From a checkpoint of a small mixture-of-experts model trained on Wikipedia.
Size: 11 layers, width 512, vocabulary 50257.
Training: a variant of SOAP for the experts, 538M tokens.
Below are experts of layer 2 (counted from 0) of a mixture-of-experts language model. Rows are named router (the router's row for the expert), up (a neuron's input weights, with its number), down (a neuron's output weights, with its number) and show model dimensions 256-319. Each number is 500 + 50 x the weight over its row's rms, rounded and kept within 0 to 999. Numbers have three digits each.
Before each expert's rows: a language model's description of what the expert responds to. This comes from a sample of Wikipedia text that the model never trained on.

# expert 10
What it handles: Main verbs after subjects or to, like made, released, began, create, won, and prepositions following nouns or verbs, like of, to, with.
router:467494486508496508441439513543556500637480501816540504666467474498492491320578493502495476570425430506477636487514535472500609487490470583494473533594518405510334546516494499475413540496512475
up0:445499484481566566553591487569525503551516486501478431454583434516472492529517522492513516483442575482565416481565547569421440396427568485430502496458431389407482501579440421502436446461523533
down0:525412385491517542480544453469577501535486518478428521502492458581416496539423455479478513510465444431555457426409513494500464504420485519525463576509530454434581409446605456544537532466485371
up1:573550512432456532423525477510435560354511526398517563500478490462488543531449472535525565558619503505480503529461521483463459535449505520489569665470432536429517481485551471494597544486434620
down1:538550581515514578448496484415496493247502484421478548451393532465474515535388512432565551513512525529512462493532508423445424470544505519526492584466516543533466527477549525555603515482513503
up2:416553527570411506511468553443504547441414484493478459485458538549595455459413411484457425487557567543515513509528451407527491471485461504497548544488437423537510524522499513503529377495475414
down2:445535496584440441499539477474459544562519519532480444529578540483465499468461484443492471537391452432559554566572472462521556483547543504506569524546456528634471529538371516490446442526606535
up3:455503478450500570552472503494487486453584496486511588479543557484534574600475488463532545416476568497521428535515426429486453541490543425441536488517477533430601504453499485467575425506491435
down3:458493447527492440421601534533502463517546520544470565565603559537546602584502559441509550500567407542489508491519494439464513530553523525546536498520478563423509498494512545540493550520523593
up4:399511508502471426511446484498481482433495393495473483463647415512524474532421486431507391516532558409405449549557510534544444458464465513502530449518585538527577467468456472511513448501493436
down4:570556475440453421378556504486513579370457545492515387482529517466501567516520445519548528548397520472409515523369539490510480460522580626467519463472509494455568533468480538539540481471478598
up5:485518548546493518445539574533508520495452499495473544464566505515394436472550459452465525425530526599657501502570565625557491631536467470461487598527427440439422517479528490433555414508612408
down5:477497466440536509554493599546521490476471504550398461478476433543438497511506436526520495487594477445621488542441545619445506466525573459458489408505518492516432472439522447530502466550565537
up6:576523472418618445563498458451561561461479489467515496497534549535479564487591410460429495509540452496546567529494593546529510469530567515400412543505395458470463442488561481462423605465513512
down6:560499519471491504587614434404514463468437477494485501479490481549386478470524520573464539452477476538550486299448551560498493508447554517452475448504478396445496424513567451485473524495509482
up7:518474539556415560560538607475484552446428496449514502422465545516416512532489456455489486473489480403519482495577571477488452437402521537529533532561483472592545494586529483478483527490487478
down7:539460541523530478498437516591525429353526491479434439506542547552491551475476504558499496482519540471616553546600522503484504541538424563510494491551508543445463532497580550467469547526596539
up8:467547515514579533563570581525491524496499461468452431442493546517590542475378518501446502473538484422473523535511478531564528550368469476522433437479468388506476624454530480499533564519585510
down8:463478529563551477473498505486418436539397486476493531553469485608538574420389450486460441436466427456471511458463541468583456501460449494441555540500461468429480579448523552431502552502533474
up9:536553438489433578466497576424450532422527470471517535495491511514615409532411450540488453521468525580483444495554522445660517491511553532444519521529516586548566414496484496502577471406491422
down9:550509560494456481453507498493562456562521505494529491440498549449574495352405440528503463508384509526428477490551506446569607476499504447509531534472463548502506563600513594515536594460603534
up10:457540516502510452538510539585496508527584512496495451500527436488517499514485470487527510524456480484522563546546489515523471524538400452474522464438503551404472622567489497520559413524429443
down10:526472394476629454511493506426505583531496482434425465510502487468516588505428462510590488450532458427470578545536528531425488533483532471492462482518456546409525584467419462610470484431415531
up11:478524549485533485489543481491501553534445541504565598471486445590484514502522532543463484466491404501581500617552498491513461466441530477435531516430517498522508459491502536540376554484425503
down11:444487463473505463504448448539523491253530610515486551502539476546567499526544487555551522491506571499439553407484519489543483479523463491473470449484543577475527537467542511440475550507537409
up12:510462485523383585508580588571489458583512446520510542475568515504528474501518472446488490479486506532508407446536508498555553459454526496446522532478484541475469554444523526503406550531407461
down12:393511494532506522503568602495493452481443602508489460483462520526513472454647569448521505466505518572486440518484576543394529553445536620587512518540457567429524553501468501524469515486536591
up13:568557494556539471511384476421446491500633470486509422495540539501540622529515462494563495531371508470439417546464604532465468508584593521518488495482494499546544445420530476497541567463534502
down13:414407521434478353507519511526564534344490551562482442535478627470476478508432513477504571406476427427510471431433500472474481535541483524509520573613599516627508526497588530518555535484495516
up14:425529562572556446384455495513500537468559483487576524492524424463487489538464405488521499498381525500472549485575499481625501553454507376577508495470472571495536412576564407518518466562527390
down14:480502491521485519546474582514503504562530458473501459506505498487450536429455452473488481491469564387555619590519523471503584547543510297505445489528516585485512489530489450462504481531609459
up15:573460547492444456446594467492389570443433467477385526453548450548357522535438461543418532537455491434445485440534454542577491562461479556412503531497418536519525484444501533489545576450551536
down15:447581530548485527517524512539603538180501433496451501470615377540581498410503454505442471500479497531517422503438573454546404479495474492458555535471564488388549494456505320428518537538549491
up16:486552543452459499420490495464644506489488469422453520464482507583513469508427517443458530410479460519535448558471555606477523521533493506528510505503474478453469511447498461484518461497505392
down16:544453389547516502489486506473461575513544473460525542464479472482565567486488522497479465582491475441527504449521495552520523579573566496433496495515422540462514542456541528566521499490475481
up17:526552509499445547410541557440631502427577516490503528481537574534376512472510470438506391393488576490484472570503533573517455442531533412421469591504496446507499547553500492500453526524554472
down17:522524463535534574504590528466502451612504476580550638576530417443495494564480537505525403427452456586432456492481541478603508459526525544435587558504632368527497460520483518594529550483543637
up18:461490535640535485559598466455574495498611492494492397523500476539451430546485438535520483522558500483493462347551429506495488421495483490512529569457455415462471542639576485515486639553457448
down18:519500390560519470512525551457559469502568457470550418553590454412506551550374468554443452436525487473420558463357441520487539511459486464492452642577421493347436535627467424552515552537565532
up19:493525497419452522526486536387634510411548506518427416399573468536380464569533476472518490469424539458520527445524555472478522455408594505467466632478539412500541495487490485491477522404560462
down19:550470572448541552501463541406527538678404621489554517528527593520447495513510478455508545488508398562561505517524454552458473397501540510604474470538567479485422537483524508438520457351522400
up20:492561558489518510449502433545466495482512421464483485486515490480369416569509527484448501496508614519506565517449537554485522446485508445469525556516439407447527442499529489406455506457463399
down20:441502427470463537432445413511466528547498519517430513510512496473481436491492486472488468531549540459508492485434480531484527456472462463547536499542388455456529438509553473468483496483434450
up21:434516525530440577555526439488480506496419545466536604466495451585531556511543523449483593570508538483516515559516544512530486521537497491490494573450460511606436541561534519437488466495471546
down21:495409456442580530465553501492553516418515568549516530521489495424464603550443458506506463493388422465439524545443529488447460426487511492561484525509467580503509489377499459476488533531539529
up22:539545488536480477610458466540508501472505485522599446462537526524507527528488412424488524456500542555494483519513548530391422513323501486508438499480541482447585480476417492475599504530532510
down22:497484465505498517431497415505537529527467463557552429508448492521506547458483545475562481441449518512563473575530563468494523511500435561487499530461549520585574535517463476518391406506537534
up23:494504521454451499442382526505474562498476464484436472466493554564499530559505455373465544525519509548439516497511554377521450480562511516587650555461520487421443555402454492501554419537483467
down23:503512476499483480472475499516463603495421574453534568498478545543514483474551513450526597500543450476572408644488536482583538586484535474554467550536517544511572480459449489531427489529626464
up24:510468521432479477518510569599577506485508466472482477454517537555506556460420562520490396450454564462449424400470466619534517487470508469543495553537429492516481529538554475388588540463524483
down24:493489524502433502433465489490540557530485529423494416432530518589503469469476504556450542454536517401495580457511471409526547556498518477565502486524561601522518502471587384509572511554484458
up25:536497533500381577511421559420495498451550478478549521472507505434496456594536463494466535433517487516447628473598439510489494496475567495536569502482478459507512464425560454495489475483499444
down25:496415484505458547472502437410491458438401496481418435576474432453518492550462442422564573468438542521517502481493484597490415467584460500533528493526455500470476562483477524571538436527471538
up26:581483407592538428546531457522468470567482471496436503578568510468457557538513431465524429488469531507544494561529490506448483512541426417489581547498462491476583400607569451548492443487481450
down26:499600398522542359511606481494507491483594532529494524496548479423562538437472591558549483480466474496583460531528458513444440504534409474459515561507510478530460449595513503529557513513486563
up27:402529534554491468527513453515414528508389515504445507487570595488531572466444547535554480538527500541507490504528538467625507496562489536533527525504480458575466449568572528458387510471436474
down27:464486454520445465480520537538486492543489509425466592503499467486527447518547564610464566508547439474435463405409510473532548516552477553488516536605519533503545463563535446566477512504543517
up28:486493513568557487433486510546531517438466435510442530486526551477466432536468589519506519430492545503499461435537443572559489537426524472552411504544533458575492407368553452440501628485510427
down28:614509476499528526465387534448488463483486487512460483580515539521367462474577547574470543474553503387528528571428437550620581518463517463534482484459541490478452482499547544543468503478482496
up29:531487490530544491514482410527480504537551551502535532530504431561476528519428438545469554554474486507478521583516604499494465508519443538373527527434564473465476508438510532459445517470532492
down29:414550512488677513513483500474502492450525479530566475455479551490479537585473523460528490535480520542458513546391502466545469519528476474537444424492618580466529560461472458466437495512484498
up30:472515468490526473440476508470379476460517485409520514474493505381521482473443539496419573501607496521456488413518453447487458462460497527551441518447557566590415471519457487493527382588511487
down30:483466422388544461553471470595577452446473453549439472477495541522500479489417510496533583480485467459399498509412474487463541454546533488456598529455550465516498362451428527524406461564420447
up31:455569532605504532529554461506429490511551487492578512494459492446463541528416499466472519439349533534513441504619477473580571587508522511499497516471500520513494436557495439519547414523427494
down31:422497558504518576502535507447544496581478523575513489408332577536463510509575542487554490462503544486455470472562486511525585552502466477528484462511523504520494441460495528575434537450494532
up32:450492495491467537487521507414562488431472454456512593506544616557531671512469574460446478564416554472508414423492453498437506576482455571520526601436421423459390495504540484471551564481536530
down32:507493468553511442497543591564549425575502486569543483513542520432595540548532596474474454425426558466522498529501378432460499480496427594537455446515392442527458493462503401466497471544437485
up33:470506490488451448494579577502520478509481465523577467493521544385562453501482540510460520479441459490428401571605422513503483560409530510477556515405456501468432519507536432434452516572489482
down33:533477447485471493553584481540436550457449518481474533443348573576531525551461527507572567496475585418474382515537452493469439496485521503537498395493464411482497433512478558461597456531520391
up34:523552592562500563449399494528613483489505493506394452479523577586440508556456566549442504500484514623522456515570503461476461462474446407412545485512423488528463467594581479448487441500498450
down34:613590531505455487444484462486620435523526530502458455434608573529528565458585542542445498519397483522550534451452507490446483619609488547475487504514506483511500508577566548472528461523485531
up35:520474488479450527486478513445435446526512513507559446539449522493456580525517587424465553553515530561429485492481458505559467526505540506648498579491467447504449398538489488536547494589555489
down35:496553481453493519463461588484492435467520572524527518536552497583569500503481501535485471572491416591524516488505461474536524598522450407454584458550417522502555474479496504467474480567469493
up36:451542549543479447537530500553522535411521410528509474455538511519506581545438496471514409486554522401538409477406451535529442500497543390439524437409480492504501414573455562512457463406554406
down36:590477550523470521478459536456458479322485434442586487426599559509573465509458386541497523453458518457519464489406506550445443500497434532549512503434478527532485415518509390468490580450578424
up37:499525467423479551541508437494525453503527491513499424418521508471496478545510588543461508517462518570456583408405507437489479430443567551508555678500427494491451464515503503562497578478510397
down37:476505482485470465493591491491508539479516568463557544462509573507597429577515541506440553545486401536547436505526413492465490550452493596497565402451491417465565531519456480507415459548478360
up38:392506473542541573482493498422459528437511491471354396439588464510490387571470546479487521428478477543467562465550532425571474597499525538416567576442480613440561552440530492533481495506486514
down38:428445470488494449481521558487478534185578509456454536482503465479561440521471588535558508513548476569500540469508422440522446533465509556494571511461439551497530541486506537492548461480530507
up39:462456523562445396435462462407484473590390411532536401528494576537506501498486560437526525537538486492463417604565509541531487525574391545412469466457462545577444490522501495495457494477479419
down39:532555475582525533494516434599521558501580511543475508469440513509529425515368641532564502518462404572506501597564470523515456462579495507488484449538523578511531458466493521535537469530589399
up40:525473483479508459467529524534494490447589432541528445489567562497536400593507455468463534524443531504500515472459449467519516407482502513399513589422562407479476525494554454497492538493577466
down40:447446528449511513450544473505462441572540537463507475529471618449504441539461516544486519628480504409564552475515483550468624513393439459523470479547486509485456566408473591524520502502484435
up41:505496529443589481509474562545538502418601484484485548499463476442503506470489472517537585500449525481514515590459588463548467482515531565500414468469542444533487437475455524457514497562507496
down41:502510498482527581453467528554470521513497436609550501452539498446575534403520480428573488625431517522440525495581516460530501550520583484472454466528590475518500507489488541456487529507540523
up42:527534511455462587488434514505494496411653527473471401511492643549534506531498386583475406480513539514533448513522562543451507526484574506471560497571440456433504497528556429627513478545375534
down42:536494514531512586414540503497451582377541506506495512546552567564457499496462445528457560500455412486531485544560487497435470587561567472447475421472517517564455495527498453530425492481521568
up43:510515464448536464448513471455493579490477493483511482467545563418530583504490518465410508482550509540494512581547575468509448481437523499578493581459461513610456456445539505438451519470551501
down43:475450518574570486476504481547459500458482511503477530468518517467469410570587532525440540493490425573464439469592503537494465516503475640513491496491552561420513424560547501490499546530497511
up44:473503542502431521512478556425496482440440396479466527448571552513424497473427480500447442482481519506571567573473607440527490477506450467563525593484528464533449516495589506451473454471427456
down44:533463558469479554492472532502501475249460441451578482430544492534507533412514490529488453445547593459491466524433515495493466514397563540464509541481565534502492492531487431451485533504479468
up45:431543576568482492538444460525546495386469533497514451462616526454475464502578580514381534512576483537601559518475559389504413512467503540496572617451527590480504454454552503487505509387393477
down45:477506511545457454524479509453518448486483536582541404511566563508534550490474570483528483463551518425623394442528533542525590572392485488553477460634595393527485485560518466521506463443485462
up46:555460555509547452553588473469554529445428515493490550455514612492520483421439519527476555432506496399412499467560547505520461523496397501486520381486581553527546500419515548468488513509555492
down46:486549469441494462490618440514464612273555438514522503421483491506504437397448428497587448512513563441639537543595600519493493452508445567504388380467419582526539572510467511479549535467564476
up47:445535475372600484597551484501525486457438467540474509450506484560491566562462493481510433451523525522586501530559490467528506521409535471561480476461427489566473434423536467501507477532520421
down47:422461483510522415565434563479516546415535524508493613486465498396414531569535468452564481478491524481458501496467547533543486492450526497493435447467593398491502520518539568532515526496484496
up48:572518512556530586505493505458496539386447465498480429534605547507511500535559459516442514503486474564545445502579412396467471581576436525423403550421434528614389477511622508479465517423512472
down48:497514546494557553422447465648553470553484552537461446366513562552628510550603511546554573454450415523495490418539530420476447558571523512432464432474488543584525484401566482591563511523522496
up49:499533490457557499495555494558561470536531395473551522437537547441476455529524528478455501473444460487554463415495446455504448396453514604553534614462508566473516535493539510458459619487457463
down49:503513457480520578501522555433502497612560417563589464523547481531463536518562481510453486600584635521528539544487551522507504581462504561484458478543492502501515483553533480498477486550467375
up50:519460505567551590446509452456513512500511513504439595519454529534596525604489516489483548470547544434464448541561505627576402529451540384516545468436492475517435451502540486486438495547501421
down50:445453483593504546540546487441497484533508506480481568555493558484491569552432543506560511482499466453543457547481458516506407462398518430520619468517507515471431497497427561470535442487434529
up51:435484514536500513516482516507491487418471491527514499504603442498473494515558535491433535428497576414445500503489552551564508478504483452518438546455503455477513412519525432461480532608466475
down51:472469456446501480539468484575512515458511458577610400502559438479476521541339519468515542446534657417509460435489457499537487417423497481517493516424527518506483500469497507522539525591437533
up52:559487522476544515466489488483544560438524441468561405517509467545390470508498467441517478462506565565435498434465520452508441384506526481501488541462496520580496428495545502471495459453470392
down52:470516467494534540419546499490530456384514552497508491456444406483470547587531452586578488552441557554538522426448540506476506491480529502409446507489475542571512462482532408499465455455532471
up53:419495476496451473480518564539498506465437449495550548453513555532529342533451439484436481415547524523375437511539546513524455418499593399534446560459450392515501472473563471471416433470460489
down53:529420446524505485521450428423504405600420469477484518499552523536543433575563510473520440486457548468490480515522526443504479385509587484479571479537442460466594443476614483441439471540449516
up54:426545570479584535492544445530463496542529473469484407449537585441519572518501452444454509430397498479493459489486496498429503528424511550545577509477532534471569536516516499467431524472537484
down54:464573529553498557410511531490461438313486523465546447457526508457534558502516456490520494559458468536490492443588557471482602512500501498466503474551490494504498618479544569471501476579463420
up55:504526556517428485446474432426465445463435501440406464419555494508450545549469553533534473449613523505539516523494562496549393507572505410440467524395452562466442561491457546421553445564434519
down55:497517512525497553515484451400457498044476490450456447497522480512457487546492515496501446554495524495475480515502596517442451508521451463516480523434445466498472535482496487499505466454519516
up56:515525530490409550551496513490484503466495516476487467470540491434489468526535526478445565506520571524539495461571528527473429458503503420441525563510424508469468472501528500470462487499476481
down56:491497471484441513500483544381430582512449549450462519557573556514568422509548547496573531498531411464422538502555575464406461496595433404479443514554477464491458501546367511484462534534469482
up57:584524567553449519572338458594493564502514522494498579489561441446452427492499493518518611427538485578480634449499544502445493451561494446415592470519487547488474517581417509440528464487441468
down57:584485521469551426494431550474506442326578608517535434571498435510492509464612459398452450570490535511450500466606498446404477492569548550424576492550505447498460453551527558528520506546461512
up58:447457543488474557495570438627564538489430512506555612426554422452423486530517437473507566404542533555537459532466457537539405525471469482474569504450490484477544501521501497454496490583501514
down58:491498561523480498486448551640454474513505515549526525460539533557444536523487445507533424465422492514510574579403510546474511483488433469395472536505549525480505581493541442412566497508536535
up59:498540458418517552526483539429406495483524485499559567476472491407441621479463546537502570542587537452582516531444529445486492467486613533454560521464529440441428496535498433469524435522542569
down59:550506500518511497504559541466530421560524550587469590511447365465513525523545509537576488390428530503515529582525601507448515523533529479463516438552527534421426470519463540561469565482547496
up60:528576513477523497479459567464579497435462518491473457442501453495511441539483513491353453522456491513459421537595482445372437580559473483487581558507545468545436566529467471442462484536429532
down60:556494480413475455497559403507534525518470528521482546413477368416556498358555460455556472537493543474452555516578460550396444489561464503552474493553581568502494466541400607491557516521488575
up61:550538562557521502446497519502440528484474531514508454461555460492592407472420537461491583476507492455482569437456501408573454523409490484454617516524496547465465481551515465567396518506525508
down61:532600492494519447490454557562447546547509582570502529495457554434524482474555473532547593531455486484496504595491477514540549584501405458486535538605578441539482464533483524488515499526505514
up62:498529478453501504503494474554486535535555518495488542482562508495452469556432510530588556537507530580494459509519495504572483549470463563505418533436515556440529518514509458539509514552532589
down62:552518460517470515529456542522479493571445555369569487491639523547441522460484515572489577455522563514511497445550491478508499497510477522503521479477490606537516591475473428466454521533417507
up63:484516475480530490487485372580487561514508506444431499452516459465460591483517470429481522505513502542550467505544580468506485529497402524485546520400440508495508390476520482425502545433469486
down63:550553515518470553542470450535521502507543491512512399498517473415519475427587512464537493526555527467520502445557529521565562563458549493546364477529398490563402493552476371567449549531603402
up64:535456528457470440511355451588510565484581476458492451477516525495539424547452473486523510442446519454532533515475495568414472427552521498396515524457560434501520516484534496482507551466501458
down64:567464553444484402501412502551461538411620499515449525455530525515502442450466522500436571565519454532501470574408452479468532407535443562499465525431531528558458448558579484509502587476553469
up65:467499507560496417427460452468539520430509396467462478466540528640561408515471485474417537450539480533492536469548561512490459545600492508391481569488341544610432450536550446487359476431513523
down65:529504530509458553509436582575381652543520561449542482406509463436561481495551430638576584476458530475450538488427517497506491475493503497495387484444477540590490535511494508506489530547476500
up66:506485498473569482435540548407396454506494471430555424380549489483442514455355576508496505493583501435590504515460500478484476410450504539583435531469450494480536381434447445529432466446495472
down66:428497432451567444566608524502427460437439468507548446418407569466471473397457509457565450503543493438504530535521502508523510538577457503514465505410449545569538464469470439455501499454557569
up67:447472487477534445486562593489543525488457508479516330499521604475565604529516524553463527461531537549497512559457504492572500448456470504500429463443417419409470494578482422422456499489517448
down67:466517556470550599518459570487590600368440528538523468370466459549482493400422442517402405562432409451432490469474604490374505492496495449513528463525533509457553473524532534552531531441516546
up68:547492524550490546482493425505509466473529462483489360517521476369549428574473427516471519446466507500487542409504425542525455466520383469465518516452521422436482508484497450500595450488546413
down68:529546529414468625453518442449505497539584534537459494453503479422504461503515392532442529474404534507521556389493491405430536440428528477472460595534485604582595452461615461552479451458460542
up69:470562529552504544550499509467475497492504511437517445478480519562409530568502594509499542424624509429580534526563544591426481502560528461535509520499441563509421503462547473475533502524482543
down69:471520506461478476486458513539479480138531512424478478424512518559477451593576459553381461537550509499500501455496474500459463512459439487525558572452397449488447520509436496538509471580418594
up70:482582415526521533454553494479551538497577451446530449548529447438445459506479461409485540522549564411561461523525508492389521492483443548518450492503525455472465509448448488511445555449493491
down70:547471447491588459494475499531543512471484520507433462449438436490513530445540522487546465511432532407473522497519494503448568427489507509379503473422580456475496457520517500371502517499526512
up71:475503423468498461489405472498506528486536520483479439514486440430498495526440466515486565392462561577499387628576484506521542454430451473527587515517533474508513488528563396522500422430484396
down71:609550415629493460539492494454552526460479487494440523546465347482446598471484505466507486489419500514479518506552461538542587364467512451483575449486531454557494463459479543539484430522458416
up72:383478576507530499401492492476601431466602457460513439467490481595567526464462544435465504456415542522528503474519564430444527523472458481466505484487435428492472487538474473530475504468452476
down72:473502478546439468530569530493492487528454521556573444512482462445458476496470520630547498538419482527509507499504525430539558492501455516559543405504516421491351501572440425566491533490527572
up73:536515530507428520495505445537597485504502472493512416508570527506462303502473508446440500462393526552547479557462506543612512498549412481528456491503394483551480461496465479483410387486437456
down73:602471459395421432506501490575485466551431502465537524387623545519543400508513523441512500513502444533485507545435535514562491479451396428426469516454490529507548481512497448517437510557478515
up74:351554509449514504473468545488632516469609433492602570521520525475539390487481524522391509549525468497545515462509469433539483477439527474508466548451516470418514547434530496474474509550370548
down74:528512513446470546549527501496559521560548472496564494458449517454460493478531490506477483464552467408457501548466456414419477513434507484449510520509487476428513488539542497553520519578505551
up75:549546464447539464548497558496415467459523511491456381563563543439441541501529633491434515539481558609497551451440499510513394459486596481495509542487506526487479467500507485383435416488487483
down75:518566462484509538506492543546447517315468498392573552441501474453426425574516529565525578393529532525510500489443561463507515498484527526547472490503475436490422525485550484468601581476618536
up76:472496556594621491514521465480524518412469419456421486478441536597504502503499586494558470504488548526551495425501564469474454568448495465384597481550538455519543512566464487449563456509433470
down76:503531571523523469402547437465532427577395524455457463493463472558486546475503566474529506346499451521545507457537530433498420554487498571477420472468518489456441505502500522581569428532484535
up77:497497501422434444361557431440505553513462526505470466525508550471503526534455499473562460517460424570530560501613545520514469521505555408567553627499430518446410570558494510499488462487460542
down77:460495522472518446598546470560546411375446554540575511499476540497496511456554426413522464544423418513526540527505451503563584426570451451502556571565462491483502547567568544480468509497553442
up78:477618494441482525450503461499528529569581483500413431496484490448518473538385451465396447454535554440471539516515556473543435497475456497506501569496493541469492477464493468526414403524378529
down78:549446488486538444402509486475503547534432516510495495440548499480524498485610436528510474420498571417456604434612534461467473488463501532526494569536526580546528442479505559542417483439510528
up79:464523510542543523494461519478504509398542526467418392510477481522546533472498470532484557318504512504565427403434430425455487448533525447426493466432411524513434524490485468549466467458567425
down79:495470439517474480491439511444527487484496428480471590441479496550506481563527510530506558483511536459473493419495518534470575432499441521528535372550432450529516579533507395480591508541507517
up80:455617628518488471516483477501495547468488493483455525448512470531415514560499542455484508431478487423532528455511484517514490500442511518480571488445495502401520510449557506398540406498489506
down80:522489522541492491570568447453493472556459546457556571508479499473403493441469574489484445573479497432463583522491476458521468460553508435531491490572458453510535509441498425451493537439550447
up81:469522487530441552523496508481488489479508470503532461524497542417476435500393504451480556513508529532495524524608387484558543501585467579493510532469374464501530473577552476519550542501408439
down81:462364481503519614555475497507570482499518542541592510454466451491447521509496427566484525467465501471587594503472458362409506459451521551472520525465519457507543475595546480450512440468515500
up82:440556545498546515586458477461469476421545521508457416481502431462465480556500547481464555452448543601575536473536402489516475471449513395432543508420499553527468485506503461511471480485414588
down82:462465585454570526428541442594540486448597561517458413516488474472480427520492513570494567538427579591489520431455451432589573502451568556441525431527469599523488587552461478532512520530487524
up83:522534537518488484445503562447498465432611489465484582447514512537528571480435551481477508461569479556595468395539547570586563388465427521498489567493457459437512564517497496487546552451533507
down83:517461483519507423467470498470616587580596511498518476419414453478431576402496480440480498469539508478500524490471428499578568512428448584591526472502492476509448487506479597400478522526597485
up84:426572496522407385458520467463361502529547532484495621506530553417516541521483536491440557558495509495506463556485479409519456401471479458478482451458499456540494414512554511425523514462540462
down84:464451512491436385453486483571472547400627583391528574474458624533463485571446424508500497556516493485497428527563413413525455508486587612537460460494580443512527472513470505460540539521507463
up85:427552501519532512585479492462470496485555485492484581432532462508514470506489516529461526453525583540521489432532499465488470504455506503450470509535427481456488503580520471494413438471472479
down85:488476476516520515513521508528536533474556494571432586456511475508506541486485553482486493545468514494441532484449495504430424479459500509529531448492612475473511460628560455521494577522452551
up86:465485494566396500477431537476576533530533498511477510439522489481452415430402558482426554445605558556456551476576563439477468547497501469544569534469564525469588439514461572502517492492552333
down86:466502464464475542552538533530542477499429349561482581393520461470454490502497493554531550428446528417525488461474497500541490424452532492558525467464497497496530437447531520485473517481455374
up87:530478520510505489516536502449568476472448495487479425441531550534400553501490567383489530505449543483432543531552447495457541536560498586600491592510515444559633495484562525439570513442467424
down87:432495502488528554417372470374522490450482514507444521524529502465534545554545520485549529480452533489519448483612474454531497459456472603476557542440427500513531495576447518523444489489397453
up88:462432550483463480574513419439449512539494507493432643509584467436485448568493571491483499459565494487517466528538524477480445498415523443526500556546460525481523417528542493508523543485442501
down88:521522571546484515620509482457473465381504559402549525446583564456491526560461528598467481454577501455475451578495493492451430505446432409427506537522497577481561485536504522501519494424488496
up89:526563544589530521563477405440520517507460522426488581465501509623501525491520515445573453458529463586476499554499522503591586488457419447477486460486451499566389462534459492521450476468524486
down89:503513438470461544579554476489504498254492521426559425414497527542457512466551542483482500425450417454503485551559532532502534508481448520481491549496501561486504478568492526576548543553423475
up90:477500539526517425384463586445549518487469468479530450441499516491509437552399556468514541474561500497615610556562504461597517457583490416490471483512455487556496423490473500488518405445518509
down90:498536490453505572503495484507534403605464458499394505527501506395555507410447529468516555464489581451559475517524498480478523455454424491502478439498501592524451602563441521463417503430433597
up91:488452511437513491592480507472531459567491469474545447460600448504423511573468514526434493459538508587530493499477505511502503506508588512337539538517400449393568453512436499437419542475573440
down91:514502591517513545535526480496435522403527473490477523473576529628475407522460516534429455511447542517546464557546483566479545562408529506510470527546448553518478386517481429435495498475479421
up92:423541522578591496481532380385498506530505486487537460509602560549533432538590477416471515431470513563505449455499568486552597447525490527534434517506480436465575533477532489537530522417601506
down92:453573606497558481455443457489484556552539508573412545450527486462509479526524516453545465462471419480483403473457490522542528493474516500491461571524552476533470484472625492451515527509469524
up93:536473529391458568464510490479540548410520466488496526558541518433481493512474488444528507405505515568448490466599437430446517555486518504474586438550501519501537578544493452493486529444521488
down93:470406464487504544412496508491524480372481509522499580585554413494607486513461466501572484457526449519496521449514500556459541479489457428495547443506532592470461574502505519502480512510441467
up94:512489540534417523482436494439511530436582465469471422464505551530510456497466435476465502488472534560468515332493539592499508509484540557517501600521466469544441516467526501462559518447491455
down94:512484437468515513551485563454519477521522534410517467478461429475554501529527524528530546398563600552506440464450562489516532574544513540536470504507413493414553515521540442452538572541575446
up95:497596521508503474510584511466571489515555447486535460530558559446452426458458582445479568479589467466518481412396545458483522554347470539460550531536441466467438533571449486478449502410445548
down95:492439511495461467513536530525596477522473487537571451464540516575566514415496542429534555531468487495507498493511423471535512485458457596474492488430467465509521485495499543543440515601444558
up96:531495577522532516582447541422431483450489474487528532537516524459496491508508534499436584502537545470485558455569477472485542517548408580528506594558463478492521498571534496521490535561402439
down96:525549454478475328376550565517457554649587423502538550561547549452508454514539550435464450548538458493517437582474457484491536492460496492484394529493454506502497486519426504560403481592511555
up97:493489623555485486542511546420522498432475534484456520415546512500494552486504548481560453519545506489476501486481464539529523594500514540485549457536528490473541504530501450481520531331511421
down97:465456430470540504555479498450549486429478515564525448529579532473480486456538428562498456467451445448495448561478611458505572452555473413573505336472555371574442465523493508564434503536416514
up98:517505484512489461488523525544479507470373524447480428527441547472479530530555550462404518454505481529500400490566478485443526503403381474494595507465557516592493515550584531400562610456495485
down98:505524440524503461423514429522460469576386515484434599564452495465408503499575549445543541511563514571581459569549540523474474435573481471547457520510508544627487542543451508510482526520483431
up99:441473558463495508488525454475485511499580493452495567460507484438436610594435416440473495571518502466580445563519503491427441456511516531495534518464534533548491583485423478498436559424517530
down99:407579595492524448495483483498481560372496472473539480469566469421517542519501595512452537518532422490426438472522435585505396471454481417511534483477498549526512544527460464511559561535423456
up100:559500505590457531556460487470557523457442442522528478473545476516424529479582458476484545499422531426502566576487661504487514496452477498391484556455469448456497422457520499507407523408477459
down100:483531529499456514500544564509602499620546526577479557549457491468460426465480453516475545521387466505494453539484618491476518544565433513445520562460386426555497514520489551603499449567484438
up101:511433533545427498377479551469584563442452488457460518464445480482398533507582402499423583509604525484454365428530545492543486481424538494485481560509492469517542537487562523505550524586511514
down101:547418474534430427462435498545541585498431499494484514547523499490387514609568329511488491476440516533433515527455633496430534439540495487442504486584555532516474524418504515456407440455427606